config = dict(
    num_hidden_layers=11,
    hidden_size=256,
    n_experts=96,
    experts_per_token=6,
    d_expert=64,
    d_shared_expert=64,
    hidden_act='swiglu',
    moe_layers=[0, 1, 2, 3, 4, 5, 6, 7, 8, 9, 10],
    router_score='softmax',
    normalize_top_k=True,
    routed_scale=2.5,
    balance_loss=0.00239,
    balance_bias=True,
    router_z_loss=0.001,
    shared_expert_gate=True,
    init_std_router=0.029,
    lr_router=0.00132,
    num_attention_heads=4,
    num_key_value_heads=2,
    head_dim=64,
    vocab_size=16384,
    norm='rmsnorm',
    norm_place='pre',
    norm_eps=1e-05,
    positions='rope',
    rope_theta=10000.0,
    rope_fraction=1.0,
    qk_norm=False,
    attn_scale=0.125,
    tie_word_embeddings=False,
    parallel_block=False,
    init='uniform',
    init_std_qkv=0.0312,
    init_std_o=0.00667,
    init_std_up=0.0312,
    init_std_down=0.00667,
    optimizer='soap_variant',
    learning_rate=0.00351,
    beta1=0.95,
    beta2=0.95,
    weight_decay=0.0,
    lr_head=0.00828,
    max_grad_norm=1.0,
    warmup_steps=200,
    schedule='cos',
    final_lr_fraction=0.1,
    batch_tokens=[65536, 131072, 196608],
    max_seq_len=256,
    doc_mask=True,
    z_loss=1e-05,
    train_tokens=611300000,
    max_steps=4868,
    dataset='wikipedia_en',
)
Below are experts of layer 7 (counted from 0) of a mixture-of-experts language model. Rows are named router (the router's row for the expert), down (a neuron's output weights, with its number) and show model dimensions 0-255. Each number is 50 + 10 x the weight over its row's rms, rounded and kept within 0 to 99.
After each expert's rows: "raises" lists some tokens whose logits its average output raises strongly, later layers aside. This comes from a sample of Wikipedia text that the model never trained on.

# expert 8
router:46 32 54 35 44 44 45 46 34 51 53 36 54 36 46 48 49 59 52 39 46 50 58 43 47 52 43 47 35 39 49 43 42 61 51 42 54 74 42 44 37 74 41 31 45 46 37 52 58 28 54 37 38 39 35 51 51 35 46 53 57 42 41 38 53 37 64 42 60 63 57 62 45 52 51 46 70 38 59 54 53 47 28 35 44 66 72 50 66 51 50 57 50 54 32 52 48 48 48 50 45 55 62 56 43 51 58 45 56 58 38 37 65 56 65 56 45 38 58 43 38 39 50 42 40 52 50 66 54 38 51 37 50 38 64 50 31 65 60 48 48 52 42 67 58 41 47 66 45 49 44 65 62 37 50 61 52 60 45 36 59 52 52 37 59 48 44 40 36 60 47 44 47 55 54 45 44 40 35 48 40 43 55 47 54 46 55 43 40 44 52 59 50 37 42 56 32 57 43 67 76 39 46 63 53 41 34 65 39 60 49 54 49 62 31 68 31 56 50 53 67 44 32 66 58 67 59 46 59 42 52 53 57 22 39 57 40 43 45 45 71 45 50 46 45 58 39 41 32 51 50 60 45 49 44 59
down0:37 45 68 34 43 40 42 58 48 32 38 73 73 38 46 43 69 54 54 37 61 49 44 55 53 54 43 42 61 45 47 32 50 53 66 58 53 44 67 48 52 52 37 52 53 36 43 32 50 50 44 47 56 44 77 41 50 41 45 63 65 63 45 61 52 46 60 51 51 44 67 33 64 60 62 29 41 49 46 54 59 48 58 33 58 48 47 33 56 47 56 53 43 69 44 46 43 64 49 56 62 46 43 49 53 56 56 57 37 55 57 53 46 52 41 50 52 44 57 49 73 52 50 52 63 58 54 46 59 50 51 44 44 55 48 47 52 59 51 56 44 32 55 49 43 61 58 60 37 48 70 56 50 52 53 59 29 50 32 62 34 63 39 60 49 66 43 55 56 33 56 58 47 32 41 46 34 46 57 38 61 45 60 49 46 52 44 51 53 52 50 54 56 58 53 27 50 55 55 54 33 51 47 35 52 65 38 56 28 33 39 69 66 59 61 37 46 56 51 83 53 66 48 48 56 39 50 43 69 36 43 51 53 65 57 48 47 44 33 52 34 43 55 29 46 44 56 36 56 57 45 68 42 47 59 53
raises: " to", " a", " the", ",", " them", " it"

# expert 73
router:41 52 62 39 54 34 58 61 46 34 49 43 66 43 56 48 67 63 54 45 45 23 67 59 49 46 35 35 53 46 46 39 58 66 51 44 67 61 35 47 53 48 42 42 65 39 52 40 48 42 48 59 23 47 25 44 55 55 45 42 63 52 39 30 49 29 59 42 54 56 56 54 33 55 50 46 55 47 55 37 48 48 54 51 35 69 67 44 59 46 43 56 52 45 54 48 40 39 37 51 42 55 52 41 51 64 49 36 42 54 62 45 48 55 66 57 40 47 47 41 50 50 56 40 57 70 62 52 47 47 60 61 63 47 56 41 42 64 47 47 69 43 57 52 71 18 60 57 39 58 35 46 59 40 46 52 62 44 36 46 59 33 43 39 58 50 49 48 38 55 38 57 47 46 51 59 45 57 25 51 53 42 57 40 59 54 38 56 49 46 49 60 47 48 55 55 61 52 58 65 52 48 57 51 55 49 37 54 48 30 36 72 39 41 40 45 45 46 70 55 61 48 43 55 50 52 36 43 54 43 63 61 56 54 36 50 41 41 41 48 55 47 23 54 72 68 50 47 39 68 32 66 38 51 45 49
down0:40 50 54 43 47 56 55 49 43 55 35 41 45 48 46 39 50 57 43 43 53 66 65 60 47 55 53 62 44 39 48 43 49 52 60 61 40 56 38 51 49 54 34 46 56 24 62 52 58 48 55 31 53 66 43 39 45 65 57 58 56 55 66 56 49 45 53 53 56 56 45 42 57 43 36 47 51 49 72 30 55 57 53 43 60 51 34 68 44 46 67 55 43 66 56 46 47 50 58 61 47 62 58 66 45 71 52 54 60 46 57 38 44 57 24 64 44 56 26 59 49 33 45 52 47 55 58 58 38 74 43 43 60 43 62 42 50 40 47 55 38 48 39 80 59 50 43 44 65 29 38 47 44 69 53 59 43 49 63 36 48 56 56 60 56 61 45 67 63 72 41 69 49 48 42 30 48 56 63 72 44 43 48 42 53 48 54 40 43 51 34 52 50 53 51 59 44 40 52 43 70 48 42 46 51 61 32 31 36 55 43 36 52 41 53 20 57 45 60 63 46 50 35 51 49 39 40 49 46 48 49 68 44 48 46 49 74 44 42 43 49 48 36 48 38 46 34 46 37 52 62 47 45 50 55 41
raises: " |", ",", " and", " (", " -", "."

# expert 27
router:52 29 64 48 50 54 56 43 42 22 47 33 43 34 59 49 50 54 38 41 45 52 40 47 47 58 57 48 46 30 40 46 46 49 47 46 52 45 42 49 48 47 43 55 51 42 39 43 48 37 58 44 46 44 44 21 40 36 47 26 48 60 50 52 58 39 56 50 56 60 57 55 49 53 55 52 62 48 52 34 63 29 46 37 57 53 71 48 49 33 49 48 57 59 42 41 45 45 37 53 40 60 55 55 36 46 77 38 64 64 43 54 52 63 57 55 51 52 48 50 50 44 63 39 36 52 61 71 36 53 56 43 59 47 59 51 53 62 55 54 50 59 46 51 48 35 52 65 41 66 28 57 55 44 28 48 40 54 44 50 62 59 16 40 70 56 42 41 55 60 42 67 55 43 36 65 30 45 31 56 58 38 57 44 47 34 61 57 32 41 49 43 53 49 34 79 36 56 44 53 48 51 62 49 43 42 46 51 35 57 31 66 43 60 42 56 46 53 53 58 62 54 53 52 51 49 42 51 39 52 54 55 53 39 40 61 59 38 52 46 56 38 36 45 43 53 33 42 27 51 47 72 45 48 54 52
down0:47 49 59 48 48 58 46 39 51 61 65 43 46 53 56 48 45 42 48 51 53 48 34 48 57 47 52 51 59 57 50 44 58 58 51 51 42 39 44 65 50 56 44 62 44 76 60 32 45 41 45 39 27 61 64 44 43 41 47 47 62 46 66 27 64 59 46 49 50 35 43 67 70 37 38 46 27 46 45 24 43 55 59 51 26 22 59 56 52 43 58 38 43 46 55 50 42 54 27 63 40 51 42 72 49 51 61 68 49 48 53 64 47 43 59 36 40 52 51 56 51 55 31 37 51 60 55 27 51 55 52 39 64 47 42 47 43 49 39 62 35 57 37 37 57 44 37 45 45 49 62 68 53 52 49 47 64 57 63 42 69 45 48 43 59 52 71 61 44 34 72 58 51 37 56 52 55 37 40 51 43 62 58 56 67 56 26 53 56 47 54 65 46 39 55 74 44 47 63 48 52 48 41 52 45 45 52 61 59 49 60 28 51 52 62 55 59 54 50 68 47 53 23 54 32 59 57 64 43 61 46 43 63 58 50 42 49 49 49 54 50 41 56 51 62 56 49 45 51 43 48 57 55 62 42 50
raises: "at", "ill", "os", "od"

# expert 5
router:33 42 54 51 47 50 46 42 46 37 51 49 57 44 54 40 48 54 51 42 50 46 62 55 50 52 24 47 33 49 47 28 43 55 41 44 61 49 51 44 46 53 34 50 55 33 36 38 63 53 45 59 40 44 40 41 47 45 41 47 40 52 36 43 55 43 65 48 52 49 54 53 39 48 38 43 67 33 62 35 46 55 28 26 47 56 57 54 78 22 48 55 39 47 48 48 52 38 45 55 41 60 54 50 46 57 56 49 49 59 53 56 57 56 46 67 44 40 29 44 42 50 58 47 49 56 54 57 52 58 56 48 53 43 55 39 46 70 54 54 54 56 48 74 55 43 52 63 51 68 43 55 54 47 49 53 46 55 48 19 59 47 18 34 67 59 49 22 55 47 43 55 48 50 35 48 36 68 55 66 40 41 60 45 52 53 48 22 43 43 54 58 56 42 47 65 47 54 63 56 56 48 41 65 52 55 51 54 51 56 37 47 40 38 53 55 26 61 51 49 44 31 25 40 47 53 49 37 62 39 63 48 55 44 48 66 43 44 48 38 58 51 40 65 50 57 47 49 30 66 40 50 26 49 48 41
down0:46 48 51 60 46 55 54 44 41 51 58 36 74 52 69 56 66 63 43 45 64 46 61 55 42 64 47 67 45 45 40 41 33 53 52 76 57 30 52 40 55 46 55 45 41 44 52 27 45 59 59 53 67 65 52 48 72 60 49 31 45 60 37 40 65 58 41 58 40 46 30 58 44 43 38 36 50 51 50 28 59 47 46 52 45 63 61 51 56 48 67 51 49 32 57 47 56 42 58 53 50 50 72 66 41 43 52 61 35 59 50 45 62 43 55 52 39 60 67 59 46 49 64 46 51 46 65 79 49 62 66 72 51 45 42 34 50 54 49 60 56 65 51 56 33 72 42 53 52 42 39 45 55 38 37 49 65 52 53 68 40 70 50 57 56 50 63 52 60 48 50 30 52 52 58 55 50 44 56 33 53 34 44 48 51 29 58 45 54 57 41 54 46 63 58 53 48 47 54 60 41 57 55 36 51 50 52 57 38 48 56 69 42 44 57 47 52 62 58 66 57 53 60 67 48 34 42 58 38 48 49 50 29 59 58 52 31 56 38 51 46 64 57 51 35 50 55 43 57 47 46 58 39 59 63 56
raises: "-", "|", "===", "H", "202", "In"

# expert 84
router:51 41 63 58 34 50 55 50 37 32 53 49 44 44 67 43 33 49 51 36 59 36 49 55 41 53 54 47 54 47 38 46 41 63 34 43 60 53 38 54 46 59 47 45 50 38 44 49 51 41 29 48 38 45 40 43 36 53 49 44 46 61 46 47 61 28 50 46 64 66 60 47 44 40 39 42 61 44 63 46 66 40 52 32 48 46 56 51 56 29 26 52 55 57 54 29 41 42 57 41 37 60 58 45 26 56 61 46 61 51 47 49 61 64 51 58 43 47 45 42 43 50 58 55 47 74 50 64 35 27 64 48 46 39 56 55 47 51 69 51 59 46 34 59 61 40 54 67 49 69 51 61 44 49 34 42 47 57 25 38 62 55 35 43 54 58 33 48 38 60 50 48 40 54 34 50 41 58 44 45 47 50 63 41 40 20 57 47 42 58 59 62 46 55 33 73 43 54 57 58 66 46 50 46 53 50 57 46 46 57 35 44 54 64 39 49 26 61 61 68 73 53 58 50 45 60 51 48 51 52 56 43 55 48 47 65 40 40 50 42 61 35 42 60 49 64 47 41 32 46 47 46 45 33 46 47
down0:78 56 64 37 70 62 64 43 54 46 51 50 54 50 43 66 36 60 52 48 50 43 37 41 60 33 63 65 52 56 46 54 38 37 51 41 40 51 72 39 50 49 49 39 42 54 56 51 58 42 42 52 61 52 55 48 58 55 43 65 53 40 52 48 58 51 30 45 43 45 47 36 50 36 65 60 54 46 37 70 36 51 53 24 56 59 59 55 63 43 38 49 53 23 61 62 48 40 64 53 29 30 52 29 42 61 51 43 49 55 64 41 41 58 71 49 37 59 42 60 53 33 35 33 48 56 54 44 41 47 56 67 59 48 46 37 60 53 24 50 56 48 44 44 40 59 37 49 43 47 47 46 45 59 34 50 66 48 42 51 68 56 56 68 29 63 58 56 45 42 68 59 45 47 39 63 59 42 59 52 66 55 55 62 52 44 52 49 48 48 49 54 40 50 55 35 53 69 45 50 77 39 47 53 47 45 49 25 49 60 43 69 45 68 51 54 46 41 42 33 44 44 49 47 47 55 40 46 43 45 54 56 47 57 52 46 55 46 48 43 52 51 47 32 35 49 57 36 54 53 38 46 57 57 47 35
raises: "er", "in", "ow", "u", "ad", "eg"

# expert 17
router:39 55 63 44 59 58 58 47 53 25 36 44 67 31 79 40 48 56 49 30 41 37 46 53 40 59 46 47 45 35 37 51 42 60 45 37 50 45 44 45 37 65 54 54 66 40 46 49 48 45 40 35 47 45 46 46 29 54 54 38 66 66 42 42 51 36 54 57 59 73 67 62 49 44 45 40 53 48 67 52 45 37 59 50 51 49 51 40 63 39 29 48 43 61 35 55 40 56 43 58 46 51 55 39 50 64 68 38 52 60 41 43 49 54 66 55 41 31 42 41 47 48 57 38 50 53 61 54 49 58 54 34 65 47 57 49 48 56 56 54 47 47 28 47 59 46 56 55 43 77 33 68 60 41 53 51 47 71 44 47 79 42 29 57 48 51 44 40 50 45 37 73 41 36 30 65 40 74 42 63 48 51 54 42 52 53 75 45 38 45 50 55 46 48 50 47 44 54 48 37 61 42 51 50 48 45 53 53 55 61 49 51 45 46 50 63 52 57 49 55 70 47 50 51 47 63 34 49 47 44 71 49 51 46 35 54 42 43 50 39 46 39 51 59 36 44 45 33 44 52 39 49 42 33 54 51
down0:72 36 66 51 65 52 46 64 51 54 54 55 49 34 43 53 70 50 57 61 54 52 47 41 56 54 67 44 47 78 60 53 57 53 47 45 46 52 44 35 55 46 56 45 57 40 44 42 37 57 51 50 42 39 40 60 63 43 29 41 46 28 73 49 37 61 57 54 41 46 48 47 54 40 66 36 44 45 35 70 63 54 43 61 44 45 41 52 45 61 48 50 57 40 42 69 51 40 64 65 65 42 54 31 64 53 43 61 30 41 59 62 53 40 61 48 47 45 52 47 35 33 49 54 58 63 46 54 46 25 52 54 59 45 51 51 58 59 23 34 58 48 54 43 54 47 55 50 65 42 53 47 44 56 44 70 61 50 58 46 53 49 48 31 56 43 42 48 21 49 38 62 61 66 57 56 54 51 31 59 37 63 57 65 58 57 47 62 49 65 42 56 66 26 46 58 60 51 55 37 37 68 50 55 47 38 33 38 58 48 53 49 42 64 43 49 56 53 47 49 38 41 50 31 48 44 35 50 41 61 50 51 55 49 48 41 42 66 60 51 59 55 61 41 57 56 39 71 64 40 48 45 57 51 59 53
raises: "ano", "il", "ig", "ert", "ell", "amp"

# expert 33
router:48 47 53 32 55 40 63 37 39 34 39 41 64 40 46 41 61 66 36 31 47 46 53 54 63 42 40 32 54 47 55 49 53 45 37 43 60 44 55 49 40 43 48 46 58 44 41 32 60 34 57 35 44 50 24 57 53 51 40 48 49 44 41 41 67 41 63 36 54 63 62 61 56 44 39 45 71 37 64 37 46 35 39 41 44 49 62 52 54 54 42 76 57 52 55 42 36 33 45 61 45 53 49 55 46 47 58 51 36 49 46 46 42 54 64 52 29 35 44 51 41 41 55 50 36 61 50 55 44 52 48 44 49 44 64 39 48 59 53 49 51 40 52 67 58 39 58 59 35 63 40 60 63 48 47 73 43 58 45 49 62 36 47 32 50 66 46 34 42 50 42 49 33 44 52 48 35 46 53 49 59 50 67 51 53 43 54 46 45 41 64 71 67 47 48 42 36 69 33 39 64 47 36 62 44 52 45 53 42 46 47 56 34 65 48 51 39 46 68 52 51 34 45 62 57 56 48 53 77 40 53 66 31 36 48 59 39 47 28 53 60 35 49 44 48 61 50 39 49 54 42 62 47 53 33 57
down0:29 64 54 51 46 36 68 58 55 38 40 48 32 58 57 31 50 63 65 32 47 48 51 48 38 45 53 63 42 66 54 56 49 31 55 33 57 33 40 51 52 54 50 45 55 53 48 51 65 66 46 37 55 63 60 38 47 40 40 40 39 53 37 50 48 60 63 42 36 65 41 54 49 70 41 60 44 50 56 57 39 42 41 57 51 47 35 28 60 57 50 61 38 35 39 61 45 52 46 56 60 58 40 61 44 36 54 49 50 52 55 54 60 51 51 70 28 30 58 59 47 45 46 50 38 50 58 38 54 47 43 46 63 48 54 58 65 33 71 55 42 51 47 41 52 40 40 44 60 41 38 74 46 48 40 41 48 56 58 46 74 52 51 49 58 39 49 49 27 64 50 61 59 46 53 34 60 84 56 61 42 64 42 40 47 39 51 48 58 41 80 58 46 51 48 48 36 42 52 34 45 57 56 36 46 51 52 41 46 58 54 34 64 48 58 62 56 61 56 40 46 48 51 70 43 61 57 53 43 54 46 47 51 57 40 52 51 71 45 44 52 52 63 51 51 71 53 51 68 47 50 55 55 64 51 52
raises: ",", ".", " and", " in", " to", " for"

# expert 1
router:45 42 50 37 44 53 53 49 29 36 58 43 62 47 58 57 66 61 46 28 41 45 50 61 45 55 41 49 33 45 51 44 49 68 44 34 62 43 51 43 42 59 46 52 57 40 48 44 48 36 50 53 50 36 43 48 50 44 40 48 44 44 45 42 52 33 68 44 59 54 55 54 44 39 45 48 71 45 53 50 57 46 36 46 43 36 61 49 57 27 36 51 46 60 42 63 39 46 43 51 36 51 59 72 44 57 57 40 58 72 62 41 71 50 51 64 48 52 23 54 42 22 72 43 40 51 60 42 38 61 64 43 38 48 48 42 49 74 42 50 59 52 42 67 62 38 72 55 42 57 50 57 51 39 44 60 49 48 56 43 55 37 35 51 59 59 50 30 48 57 23 60 45 48 41 50 42 70 48 50 45 52 64 43 53 50 47 34 34 51 49 61 45 42 39 53 41 77 43 70 58 49 51 49 59 48 41 58 48 42 22 45 43 64 39 54 40 51 47 56 59 53 39 42 42 48 45 44 58 46 64 54 42 47 50 66 50 42 41 33 49 43 43 51 56 55 53 37 44 55 44 60 27 36 36 47
down7:21 53 58 70 44 48 47 66 61 49 33 55 44 48 47 41 57 33 50 43 48 57 67 53 38 17 44 59 50 67 57 55 61 41 58 57 51 63 61 67 52 46 56 50 53 28 49 47 47 44 54 69 50 48 58 44 44 49 47 44 63 43 36 37 52 46 55 53 54 32 53 49 51 50 54 38 69 43 45 59 59 60 56 47 44 55 44 69 50 48 50 57 48 51 37 29 55 52 49 56 72 49 58 67 52 45 40 32 51 48 60 49 25 56 51 53 49 28 33 34 49 52 61 43 50 45 44 57 66 77 45 51 45 49 54 46 50 48 58 48 50 51 45 56 55 52 61 40 47 54 34 57 44 38 45 31 52 61 36 58 56 71 33 50 43 53 51 39 54 52 38 46 39 58 45 54 49 56 66 69 51 47 53 68 61 47 32 27 58 40 45 37 60 42 48 41 64 54 43 71 45 61 40 59 53 53 42 57 48 52 52 41 41 41 43 41 51 23 51 52 40 37 31 56 49 63 47 31 49 56 64 48 45 50 61 57 54 53 53 44 39 50 46 62 39 70 62 50 40 45 39 56 37 31 48 46
raises: "|", "C", "The", "201", "H", "B"

# expert 67
router:38 38 50 44 49 49 60 53 44 38 49 49 55 31 54 47 41 59 55 35 45 38 63 56 40 56 49 34 52 55 45 40 26 50 54 46 63 75 53 35 44 46 50 43 54 37 41 48 69 45 53 37 41 29 48 41 40 49 41 39 57 56 34 50 44 45 50 56 58 57 54 61 47 32 50 41 52 40 52 31 48 53 48 37 38 59 64 41 54 45 43 76 54 50 57 36 41 44 35 42 42 64 40 45 58 51 63 38 39 47 46 33 37 48 66 70 44 32 43 42 49 58 68 32 57 67 55 63 43 35 51 48 34 42 58 43 45 72 55 56 57 48 48 57 59 39 51 47 45 63 38 51 59 31 25 54 52 43 46 39 50 40 42 43 54 64 40 41 30 53 47 46 38 34 37 36 51 56 34 54 58 42 52 42 57 45 50 56 41 49 56 64 48 34 43 47 44 61 51 61 56 46 52 67 63 38 46 48 54 41 46 57 43 61 46 65 48 58 62 56 69 50 37 48 39 50 56 46 72 37 60 58 44 52 47 48 38 49 37 54 63 47 45 43 68 56 43 52 43 68 39 58 30 29 34 57
down0:50 60 38 53 50 51 65 64 40 49 46 55 73 48 43 51 53 40 82 46 54 48 30 42 48 68 37 49 30 46 52 65 56 46 53 72 44 54 67 63 61 44 53 60 47 34 56 61 49 42 62 63 55 39 49 65 49 50 56 56 36 40 49 44 37 60 42 66 43 55 49 28 44 48 50 52 35 50 74 46 37 38 59 37 46 46 58 51 64 41 41 35 36 63 45 54 53 64 46 51 55 37 60 60 43 52 78 50 52 36 51 68 37 47 61 54 51 45 42 53 50 63 50 51 74 39 35 57 38 59 41 46 70 60 34 66 57 39 55 59 38 60 44 40 48 53 47 43 43 32 45 31 56 55 57 44 43 47 43 49 69 27 47 47 54 69 49 38 46 48 52 56 71 54 46 58 42 54 54 61 47 54 37 44 71 52 48 55 69 56 53 51 55 51 54 51 48 60 62 51 65 52 43 69 46 70 51 38 39 53 58 39 43 37 46 36 63 48 52 40 37 42 60 56 39 55 43 45 49 62 58 56 33 51 40 46 62 50 60 46 45 43 45 55 46 56 53 46 33 53 42 61 45 58 53 53
raises: ".", ",", ".\n\n", " (", " and", ".\n"

# expert 57
router:43 37 65 54 43 27 52 37 38 48 31 32 62 49 48 44 39 60 49 61 52 50 73 57 20 52 45 42 43 33 36 58 35 42 54 43 56 61 44 29 51 59 41 41 54 43 40 38 61 33 47 51 51 37 56 46 53 42 48 50 49 45 50 46 84 50 62 50 52 58 46 60 39 39 43 40 56 42 61 43 40 42 45 50 45 53 57 45 49 44 39 53 60 53 31 41 46 47 36 51 60 60 51 65 36 61 57 51 48 59 54 59 47 58 61 43 35 50 47 23 37 40 59 41 35 65 60 59 42 47 74 45 36 38 67 51 44 55 65 68 67 44 42 60 52 44 50 64 45 58 40 38 57 44 44 58 65 52 54 54 57 61 50 46 63 61 46 56 45 59 39 53 57 35 54 63 46 47 56 55 68 39 55 48 48 59 47 38 46 48 55 47 55 49 41 63 36 75 38 58 48 49 63 58 54 52 43 58 48 44 52 84 45 65 48 56 42 57 54 48 48 40 43 39 53 62 42 49 49 43 50 68 57 50 45 56 53 54 42 50 52 31 39 62 44 69 46 34 56 60 50 73 45 61 53 46
down0:49 48 39 23 55 36 47 60 51 53 44 57 61 40 36 34 41 65 44 53 44 42 55 30 46 52 45 72 49 62 53 46 54 53 72 35 58 61 48 61 47 47 54 57 51 51 59 54 65 58 58 61 47 46 41 43 73 63 54 58 45 39 48 52 33 46 36 43 39 53 50 42 73 48 27 40 50 36 42 39 54 37 48 45 55 47 62 37 48 45 49 53 55 41 49 34 58 50 52 40 53 63 29 49 29 52 64 59 53 35 25 47 33 40 57 59 75 63 40 20 69 39 35 33 61 57 54 53 43 56 45 55 59 53 52 61 57 51 41 46 58 59 62 42 46 57 45 37 53 46 66 59 62 50 36 49 53 45 60 29 37 41 50 51 47 51 44 44 45 39 58 55 58 39 36 51 57 46 55 54 70 38 64 35 57 33 32 57 61 44 47 53 65 46 48 39 40 47 52 58 28 48 58 47 66 47 63 68 42 50 51 52 50 58 55 32 56 50 53 28 47 44 53 48 56 41 58 53 42 39 50 58 55 44 44 34 57 34 63 52 34 54 49 44 51 44 63 47 51 54 45 54 53 56 59 42
raises: "ous", "ec", "ist", "ously", "im", "ises"

# expert 29
router:49 40 63 60 30 48 58 61 44 32 56 42 36 45 61 43 37 53 43 45 42 45 56 70 42 60 30 42 39 31 37 52 39 58 32 23 58 55 51 47 45 57 45 40 59 41 45 37 50 48 32 55 42 37 46 45 55 46 44 54 35 56 36 48 58 41 60 50 58 50 59 50 44 20 36 35 67 38 51 57 46 34 49 34 52 49 62 37 70 48 43 47 51 48 38 48 43 43 36 41 41 61 54 60 43 58 51 38 51 51 47 43 57 45 49 61 51 39 45 31 50 42 50 45 40 50 48 55 48 28 60 44 34 33 51 49 42 47 73 67 72 58 32 71 58 54 53 52 40 57 53 64 52 38 54 67 47 51 36 52 52 41 34 38 63 61 52 42 45 63 38 48 55 55 35 57 52 49 53 53 51 55 55 45 36 44 59 41 52 49 67 64 52 47 31 61 48 65 53 50 72 39 59 47 58 38 48 47 43 56 48 48 47 55 55 48 36 59 47 67 56 49 54 52 62 44 47 56 72 30 80 47 56 47 56 55 42 44 44 51 50 37 43 58 56 51 48 51 49 53 46 53 27 42 31 56
down0:45 44 35 50 52 56 56 48 32 44 57 61 49 36 22 52 56 56 40 51 56 59 59 58 54 38 41 47 39 66 51 47 55 45 50 46 50 59 48 39 51 70 47 26 47 32 52 39 43 38 45 60 43 56 54 42 59 52 36 59 52 47 41 43 38 44 41 49 55 45 48 54 54 56 44 60 60 45 56 24 46 38 54 66 36 55 50 45 62 57 44 64 48 47 56 57 33 31 48 62 60 72 42 58 56 34 53 39 60 59 47 50 42 62 53 61 40 52 55 39 50 40 58 36 47 61 57 57 30 44 22 47 74 30 44 50 47 59 46 41 56 44 61 45 60 49 56 57 46 46 38 53 56 39 33 39 57 82 25 52 44 68 52 37 41 57 33 43 44 39 35 52 55 57 59 40 58 55 32 45 40 32 48 41 47 50 50 57 51 66 54 54 55 68 55 61 49 48 53 37 50 55 50 51 62 32 43 61 57 53 51 68 61 51 49 60 70 39 56 62 45 43 42 52 66 56 49 71 35 59 42 53 56 60 40 30 47 45 48 57 47 67 40 52 47 68 48 50 50 40 59 52 49 45 40 38
raises: "he", "el", "ab"

# expert 69
router:37 52 65 55 37 54 64 56 43 24 41 42 60 48 52 41 42 61 32 42 42 48 54 55 45 50 22 48 52 41 24 49 37 60 50 48 54 51 40 45 47 60 52 52 58 35 52 47 51 45 25 60 44 28 53 45 49 44 53 36 44 55 44 47 77 41 65 56 76 62 58 56 40 30 34 38 55 53 64 37 49 44 61 41 48 55 51 57 58 46 47 54 57 66 40 42 53 52 44 50 58 60 55 60 28 56 53 49 54 63 51 38 55 50 55 71 51 57 27 41 51 52 53 46 51 62 53 52 32 25 61 60 41 44 60 49 48 64 58 57 58 55 49 66 71 29 48 66 46 61 45 43 51 43 39 48 48 50 37 49 52 50 40 35 51 56 43 40 49 58 35 56 45 46 39 59 55 64 41 50 47 52 69 38 36 24 58 29 46 53 70 60 42 51 35 69 41 55 53 51 61 38 56 44 43 50 60 52 31 42 44 50 43 59 48 44 37 62 66 60 54 47 48 48 54 60 43 51 47 47 58 61 48 47 46 52 50 44 35 51 56 37 42 63 53 61 38 43 40 57 42 55 37 43 44 54
down0:45 57 54 59 30 47 39 43 44 31 41 52 61 39 44 71 61 57 59 67 48 41 49 42 59 45 47 61 48 47 44 40 49 59 49 60 45 46 56 41 53 60 49 55 52 15 50 47 50 58 40 54 56 43 65 43 45 59 25 41 42 51 50 49 70 35 47 26 63 65 50 41 44 57 56 48 38 48 55 40 49 39 36 54 41 57 56 37 53 40 51 49 67 56 55 55 39 58 55 50 37 37 41 63 67 43 50 30 31 67 46 51 55 55 50 49 52 50 43 59 43 61 59 42 67 50 51 50 56 44 57 45 46 47 58 59 60 62 61 50 62 67 57 67 61 32 43 35 44 59 38 53 62 34 28 69 47 33 45 39 43 63 36 55 57 47 57 45 47 65 22 40 50 43 48 72 48 48 43 52 76 56 45 38 56 59 49 37 43 56 49 38 52 42 63 64 31 48 45 36 35 58 44 45 33 60 55 60 40 65 62 59 56 47 38 51 66 57 37 54 52 60 56 68 44 48 35 58 49 49 54 75 44 39 48 53 53 48 48 43 63 50 54 49 54 45 48 46 37 54 50 44 50 47 39 54
raises: "ort", "end", "ast", "ap", "op"

# expert 37
router:48 47 61 39 43 32 44 32 38 41 42 42 60 48 53 37 50 69 49 30 42 32 69 50 53 56 53 38 48 46 47 36 41 52 48 51 63 50 37 37 38 44 46 50 55 39 50 48 43 47 46 50 30 48 34 24 53 49 45 46 56 58 43 44 38 50 57 46 54 61 49 65 50 44 47 40 53 38 54 20 60 53 55 43 42 55 73 37 61 38 35 60 76 55 45 52 38 52 39 49 33 48 63 51 45 51 60 44 56 58 61 52 64 52 61 55 57 53 35 35 49 50 65 35 47 54 51 60 41 35 53 60 54 50 60 40 39 77 60 56 54 52 58 55 56 34 57 53 23 64 45 53 56 47 32 50 49 53 51 34 49 29 55 41 58 48 41 46 43 54 34 54 58 39 59 35 45 53 44 51 65 38 60 41 46 52 43 61 46 42 48 62 58 47 46 55 47 54 50 49 50 41 56 60 73 42 37 52 41 25 42 43 39 46 37 62 55 61 69 47 68 40 37 44 45 54 67 28 55 45 50 64 41 39 47 59 40 45 29 40 48 56 38 49 54 53 42 53 40 71 49 60 46 52 47 56
down0:59 21 48 38 60 47 53 55 36 65 35 55 43 66 51 37 55 66 48 53 50 43 62 41 46 54 61 46 39 68 42 58 47 45 62 60 43 36 65 62 59 64 40 73 56 58 61 62 59 69 51 42 38 53 47 47 41 41 46 55 42 52 40 34 52 46 51 49 49 54 63 64 44 32 41 53 38 47 50 47 66 43 55 60 51 58 28 30 50 47 52 53 67 69 46 42 43 30 62 42 40 52 57 56 43 62 57 62 51 62 54 56 55 45 52 49 62 67 51 52 65 53 41 54 45 76 59 39 55 43 40 53 61 33 32 48 55 57 50 46 58 47 53 53 49 66 40 52 55 54 43 44 37 55 52 68 35 42 57 44 41 45 42 56 57 40 46 41 53 51 60 58 57 65 46 46 64 63 45 43 50 42 51 53 42 40 48 41 55 53 42 42 25 66 58 46 52 57 55 50 37 60 44 64 77 64 42 52 65 35 38 55 47 38 43 49 41 45 64 33 57 63 47 45 53 63 48 45 46 56 47 47 45 54 43 52 57 29 37 38 49 47 64 36 46 42 59 61 60 71 47 34 63 43 65 31
raises: " |", ",", " (", ":", "\n"